From a checkpoint of a small mixture-of-experts model trained on Wikipedia.
Size: 10 layers, width 192.
Experts: 256 experts in each of 8 layers, 32 SwiGLU neurons an expert, 4 picks a token.
Below are experts of layer 6 (counted from 0) of a mixture-of-experts language model. Rows are named router (the router's row for the expert), down (a neuron's output weights, with its number) and show model dimensions 0-191. Each number is 128 + 32 x the weight over its row's rms, rounded and kept within 0 to 255. Numbers have three digits each.
After each expert's rows: a language model's description of what the expert responds to. This comes from a sample of Wikipedia text that the model never trained on.

# expert 32
router:082108144168134076150103187109116074133057140133044113150137168077121119131129088130087104153149085105094103117144098125156122108056101170140078141025137125134153132145146086193154156170215112131124126098132110135171174117116094099106092094122126110162195143114137116190129134147123149136077107138162179118097137119103185162156116133122129138169185100183109132153141113141116165082126101093113133170153118111174198128148116086146095132126110137163135135105123086133094127110168125152073151087141123193136101122082119120131115135046148109105230132111105142128123162112148117056
down0:098077091142112074168163158089137133143144138212150157089148119086042067098125114105110137105103087120109110121152124136113139113162165101143182145177094127104142160137163097081145123112119154099121077152085101094148148141102217206114113117142092176133079117099200138118167151094090119075139122149102092139139124176124107119135115153148139120101091171091121114126196106152141158111128189093133126105125160090063145125185080104137148155176099162116131161111100114075113108096139161161056127094142118174054113168098156129131174120154185164145151119174124123211149129093103127139
It responds to: Periods ending sentences in TV and film plot summaries, before He, She or After, plus decimal points in numbers and onset pieces like sw, fl.

# expert 18
router:098174150084106132081155176193135115166091159165113166120135110067148074047109137146133095201177197119146129118128122141170188113142118101143137178143122147166129149105161084106092124137145136101172090104076125109151178140097143101135128164143191075114140085112168102126131054145074138199165175119126148138121121116122123206076159108106174142153138142132101121172111124162148141110158089078093079158150134209106114095149157177133174121141129175170057174124130126195119151124140146157113137097147110118165101126113142112163155113108107101155137107083077109131186101143173122092
down0:123036148153098134138120130092104089129176100181146178131109080080051100076132078070104119151106107108114158119116179122126151159107255143106157153161116147089144148097128130135128180138117170115119125163113105089117124120090181189099140104110144132162111163135147151140169121107082144094132140173105107109104129094119134132116121119111109165115066149093107095102174122127146141142119142059132095079146124150097145120204101141164132115180161131153181107138071097130110113117153139160148115077148096238071112175158128142186139122123193126171171148164089115161139133097119143143
It responds to: Periods ending sentences, often after a place name (al-Bab, Gaza), plus line breaks ending list items such as cast or name lists.

# expert 15
router:132132082104141078117152193137106098142102105136081076087113092107135074111169130109160161130147195120149105164096077141109140096094093083152104156131156199136140135117111116160115098134204138105152100098137119129165146191154148122052079134150089048067128120134120106093127162139181048149086106140189188053121144124123145167126131120101119141099149172145095080159175066125092133090127122150140113127173156154196166092114144153144125100115135128120063143168118122111131123107103126164199152141122132175153141088093150098181118156116095136139205115083132194118134151156109134123
down0:086101169093085113106129126099119103115119078207155167100147117101044105068094105107135092134121168123098121089112151083120159142167186174127140096129106133085169139189107077119161100143132165064116148126097147101123130098104177151093095127079114170129101160160129158151131099134102086135118111146144170082129118159087141066152124103130065110083059151120053160118123099098137175114119131083126150132112131134085183164210138142108150095150098130131152055153115163136155151118154132150077137107159124134157120132129053140185106096139171128121134196143071108126171103094178066097
It responds to: Auxiliaries before participles, such as has, had, have, was, plus the word far and Cr/cr word starts.

# expert 54
router:135157145104166118090100187200118093118148159155146144121156163115122096115109181113189108102125093123162109085141121155175125095136112038203107143140120165117159142149120116168112145043190088142160103112086124071135101141108200124139105168158158110102135092156063044076138106151108137178116144163150123174113094142127129128132142117101135159154147166144053121145139192158105158100149162105105117123114147078132145127113100156129118126131177115083169106185120149147163096157135130183120138204098138190104150085122076116087097106139165085135122110112149174180161167084128085091
down0:097080153080063079116077199129125108124135085158116169069181098119081130136085120085093111093103130103112181068097180155143135134110172136117154160187097165110148186102187182119150139136154092113144123175127065108095132130087185193137109128118099171162129106155154159121115121136114113133178136159150130118135130164162130109144174134174110173116090128073110099109170139112186137192132153100154154127103090114129112119201057176072128154154144148132117068146157136140082130119168173153140117090141145146129121131123090144196163104115162151122169116153070111104196118087082098136
It responds to: Closing quotes and parentheses after titles, thousands commas in numbers (30,000), and pipes after numbers in sports statistics tables.

# expert 24
router:101154122121115051159176146129128110120127159177112090145174135173136171135135148166135176112158096127133074139092102159127100124089094117066150119093143112109132140167125127198090130078114143162112094068086155157097188175124191131089138138170125067136152111094129091108200124182115112141135163129132136104046102178107163123097143152180190143167102125135150120160105194135133221116118105183038072164187091150085141132098124129113135114140118110112085142149146143137108137093117130113122155174091133137175101075083157096142063163072105124116161139159135160163147121147115139104
down0:084106114115071112126125129127138089170134151150188148116141140108000120117061124110110111160173148106044104095097196110134118106137150111129169138116126148124142173121148116158136114118150148048177072170070080126141107125127155177121125130130091169162075128141132104116165083192123151105075203173150110129152106112166142140146113148133133143141074194098106142100137120179121104102159088071142119140101147148069117101132116138093114136125120125117190071101168058144115134100165183134077156098148136178109103148118064146162120083127132178101173165134127152108151106096131108168
It responds to: However, but, and, and commas after introductory phrases (In 2014, However,), plus word continuations after F or f (F-ay-etteville).

# expert 0
router:163151114107124082075118097154112189106131090147071065108080169078115125163113126178186183162106192117082118111103085113155101085141117099116133178099076134125072104148101103187137147103118120126167116154106082076163202153109133082112161124171118094170179089090101148186122138164121066133098134150144149088113149102140124115121121103130103135129110100123108116201140138096139086110151109092079103084101122138124172141118125178168138083093159141113128173150134129128126101142109104162148200103100123097155154085061145103122116079151109112143152073032088105129187124174150078123
down0:117103105075123106086114160094158102079066105177130148113133114081069130057032153105098130149105124112146158096136130112104181094175191110117158108172121156091134114156143195090210097165141110119117151185109115132083132174190199145080151151120120169163107097136155135117161073103141113164112113154126201110157166159138166153135191172132124180132131132096059154143141153152129122148153147097147108130118099161184124155178143117103103086188108127086165082098100152160136143120165133152092130099116140194076130176130134151157171127126138126128157130198145126145150103107164105114
It responds to: Commas, colons, dashes and open-parentheses introducing a list, quote or explanation, plus table separator rows and verbs like saying, stating.

# expert 22
router:086156190120169101092114156138110122165153138123172151147148167095169096097141132161148126114095179127099119147106107136113109070119110076133089158098156203082117140122122086145146133096097098105150137072103123157098185120093105130124097155142129105104161127099099102115101122150126107135087087178165100116078101101087169153064149089147126130147130142130086075166155151133177198063145097106112108094154162098068146094122095136208138075105181120184089142119084135150109081125132077170107091102172198095180121093064160129124033183134099091124137138121143121140159125151113126069
down0:089136144135089080126154122079162109109138136175154129077155098073064125107120123124089078110132132133117086074117207155156127110140192125154202145158108149100120094131111153105183160134108184054100094177096136089073167113133163152110097092103146180161135168119170132140138169104118161139136159121145144148090113132139116110162139106111100133135139091146103138092173195115197201157180099087129153082132126173083092111121098097134086151127114110153135061078094128118138145087159177124106138054100113205065113159157136165163156119157189137154151153120109092178122124094113147130
It responds to: The word and or a comma joining items in lists of universities, cities or regiments, and to or at in football loan notes.

# expert 49
router:118179132082158093073025145167133128128102143144118137122152153132162105122157172107142132159177148150120108127130107131166131104079113155131053111094189177092150117161156150133128079122180120156129094101152046065176162195119157100106104158180164090112152080121118171124148181141166087126127112131120177145085108157163126101105133142217090127097099129139127164130143108113095172150090078119068121149126132122161171121103151160140133147100188159142095147141159135112126117103167135119154146119126158165129114070075165121149073110107083106107130139086108159175191133130080042078
down0:058097131155065068116099097119156126151121101108155173094120085105092114104078122107105116158097131098142129084128181147146112135190184122133152128118105112094145137155111170160176137095155188082152096077106199089110136128150184129137140101078124122151113156129114157124113142137128131092084236143111152117092153122147125166132136137170109199135118160123119140066155134133133185171075126083126167094171144117107113146152110156112131131133152124156159079116111139137150149070178176129098088080173091108112103178174143128184210127154198122159186119131104090112126178110156121055
It responds to: Is or was right after There or it (There is no, There was a), plus commas after introductory dates and however.

# expert 26
router:115175187067115156112088203163083096148107203123071097125148143133146131086137159147160158160078105102103120106096119138129122106105092086132091106136151194086140133158142145102151099096127141152118163118073097132142140149172136139088145144168128087182124086117135094138150096101087164135117111113164118137137152184234205163045132112164121102127182148133118105121110099123141179149121085065106119133133150156157137130117099117099135104093180174125030068122120151135202136074170133153102146141160174163137135133164124072122127074081144111151133121143112159102125144122085074121
down0:074045133097096092133149166163135096130108129188116175073099126046080148077122122108136111125137108130082148129121170107139134193121116135117155121150125171079105114155110106136144133131109130037119121125115133148142097136061182122106144084118113095163114117149191143135095092146068114175089158137148183113149101142161144056164149137163130145125108130069089156076168146104146122111141108087129109065142183175109144154172105136130144113176094111106146071082102160151131110142144151134064126071127145191020124124141121177129171106160150149138153138145063119190142107118120115086
It responds to: First pieces of place and proper names after in, at or commas, such as Los Angeles, Es-sex, Saf-e; also Group in sports stage listings.

# expert 51
router:189171172104125095135116139138110099212146190085098122110107142114145078117164135170119099148108211060134133131157120148183128097152128098125106147120144169164127178099158122098092122077117112037135139105132111125111111181116101105095158191123131121162105119084138096077087150210031124137140103117136157127133145124106113160133162086191113163155156201136085151152143097126143129132159115089076139153129159181110142095059079150101116152130164124109080137177128139123088133119177106188173161174122158125159148100166163129116111123140152152105203118085145109099160149134151115087
down0:095059142111129113135134169110117166096151116193163166092118096055073133099076150101120104136076158095124153108157166096136122095131158120133150132138079176088110165152153111116210162113113148072111103138098089111094181142106183206077099116120132154148137122154191158089157065124075127116110148114120178101118150146184106079099170146124154110088123150082104149051162137111144192129118148058127139063167136148056134120151106136094117144156103162123123103114127102126136123057131117159112148072098162156074124131106076126131145144126181132173179153160125101151100086093089128120
It responds to: Periods and closing parentheses ending sentences in biographical prose before He, In, The, plus there and medical met-ast-asis.

# expert 45
router:113165172143139094068136101175121135125173136158140140096135154136102074124098155129082139174150091126148115136156091148164140071091116118138124141106150238058131120101139118089121125108119137108220122124123107116134142122064191125091101102132119099109133060142152108122172114123120107160106145177158136075115156120102070066112109087138084215154135141112116157129152178143192165111192072071149133128141184122142162096102089095125146122141170149146115147129107144140152086122136141152146158164089192119120110140113143177159019132121114096155139127096160193136199153136139129149
down0:088115153093095081111140177102136113101089132144111132087148069107076126132142111160089125132143082148117156130165148138115158162203145099165134165144048129104112131117149132133162108113115143080148120154108130117137111090140137142124097178109113139132145079172184159109148148114112086098091142133134194088120094170124088078099161086132062082131092118073103161107181195069142184120160145096115122114130166186148199113162114147132165146149132097164120054103137115082162150116144184079142168063171106178105100111107128144068120126124173128173184164174067087129138160098186131097
It responds to: Pipes in sports table headers after abbreviations like L, USL, JL, plus organization words such as Foundation, Inc, City, State.

# expert 29
router:110136106107181140135058180115115093151106127157059099100115089099147123106172144217143121129159140149074088109186109126120146120133097098124112130140088135172132141137153145146070054152143075105196088086113114113146128139139142119000108168171149106104122119089147143109103131184180131141090101142128103030092139159074118112045140099128122099141107119130131154153141111101160156099147108084124147150124200180122107090074065146117141136098194119146135078124126116123119107094146122144127132148086153097148145106141140090097176090120117130147157135159142093163190109149166171117
down0:132075124131127124138177179113107062116115095155124140091132129098091086093112116116108126151117127163139158118171224131101133173137190095150167175125073177122165129187108146152190134109131145106197106145089124126087104178164180192098092134163150121140097143111157172085184136068107100154072162137087174078133150151122159119165170132122124162160105165121137148105124149115165140127108133100083157101163076145095144122169090145112165142196127143159130082152122153143105098115166167134048145126128113208080082102108120098145080132120152170152111147191054145172135161129148143132
It responds to: Mostly "the" after prepositions, plus pieces like ost in Post and Apostles, ino, iano, and the word Italian.

# expert 50
router:117166102081083114100120094131131118165116160134066140110197140136138069076141129167163198094155140111063121088156149126172177104149099063152122150112110166158100123144125100180170158097093148135117120093096072132163128233102143088104081145152224139088159123124157146101151100090108103162076100138147138118150087097151140132124174115095120106145132186152153158164155157174132096124120119086129139118171120106139135139137119100115163103105233066151087170159117129151096185123168133146143107104114178119147146077066163120124083118070093114180114126126145119125159171151144134152
down0:071143136115076142117141138147164124126074152163117195082122079111057171041044102100124118136078145151117142073108124154162140120123140108135147125102093137059083161172109088125134131107132132077155105151089116103190086136038175162108152105133136142146120149180160143146174143137129127159101153126146165127122153112173094084122166155153129180145091180065103137110117157096166144160109142078125150151067159157133182200182123134108089111136101148163166093161116107136122131105123176108082174089139166156074134128143130092136112134141180127129169104141097072126183128082169092132
It responds to: Conjunctions and, but, however joining clauses after a comma, plus auxiliaries was, has, had and reporting words like stating, saying.

# expert 35
router:135156118113161079078080101157123120169127123120126113152160092080156115157120128124124121110165120105147133101106134171188178085055082187182161146106099150157148158108113121200093121123188110116132120179101089123134170148114136142186096182108134107072125119161094074101163037099086174128119100132133097128170147131131112186099188138150146176151116126163134063132160157199159195104177085145085144154104163147104111088078122124122186117105143185088119133145179087114111110115101112129158145124093157123146182070130151098122135114132148111128172157197161168155106146107137098073
down0:092072096169132164118148144107130148140096147216166100105096090110074137055109119087127161116139154115128131081119185104124154106126168143131117137115032147116131138154088153092102092120166143052106079109121137095087189150144219135156154142073108114192105140122136136169123105121087148143106109131161137143137147153128105118116136096148080164139111126136072125092120146167161191143106089079106088109170119119049144096185120112082105160129111130121129114097115092122121129090159127118098131077125138160068073155070104135109144182121172112153196075110059068155157131113170122130
It responds to: "this", "that", "the" and "new" before time words like time, year, season, as in "this time", "the previous season".

# expert 23
router:106154115135138136162125176138111086190168178113118105073142112104075144130129132134141133139103162136143124125070072148104165160101082096175117172124098102102137162146152079205107128146134114094095125116127089080135186120129151134106108135180159089162142072148105069120130040224112178137074129163151080109088100110091161196067136132094151121126106141104125110099150187160172113158159101118130122118130121144124111069122079152195131112078144089144150132149110129095124101123094096124192173127059140122134109080165109069133127116172133082139136127142111157185192181148148141163
down0:171123169127106112084103159137117078122102127116132165061171085047006164159053135138105116165070142157074149105146175144109153132133186172123108130133111171134103130140136142170170115142151134088185119160133107063139133105056203148171127106078122143147134085180145106110131117111091154112110200144086129123132173127147116135111154147143145166134082171097072168079135117137154188120124102102102159109159134138119188145198133120126109139176116128120141084129163096113150180148157160079117111054126107170131112144143101162153123165139147117171157153155094100137147138071141138118
It responds to: Commas, apostrophes, quote marks and suffix pieces ending words, like fact-ory, Construct-iv-ist, polit-ic-ians, Mets', 5'11.

# expert 48
router:147159202156150059134057153111157107111115153137112128120146158109175065116109162130123148171137132119146074157139102157133140135158115056153099134073109219148145104149226095110180152123102096166190141147175143168091165164102143100079103145128184121128127158123135151114135099127134087186099144142162160133130072127110140127168100110194131175166157130147105114189141095175114141117151089159097116133144092097208126148099107130179147084154138074134102122132119117157138142148153112179107165145142147116160112130063091174107087108097111089135106130098095159145160132221088128092
down0:090081168140116116148166163146101095095120154142158107117096086112099102132079129129089100147126116129068140126114168135140152147153202127062141120142047146091147124171136122131162088164105152111124104161102096107107126101095144190135102102122107182181153155193160113105136118102127130134116182137094118131145134083088077096190069135121155145132070130068073099119134112119161136102172117145127125102147133101100134128196055113096089166089127179156141083110102099118159192107214159202097091113148106218090123109116095144122111180120189134151166166147115088145155140167169120144
It responds to: The word and joining two names or items (Larry and Richard, T, V, and P), sometimes or, plus plural s endings.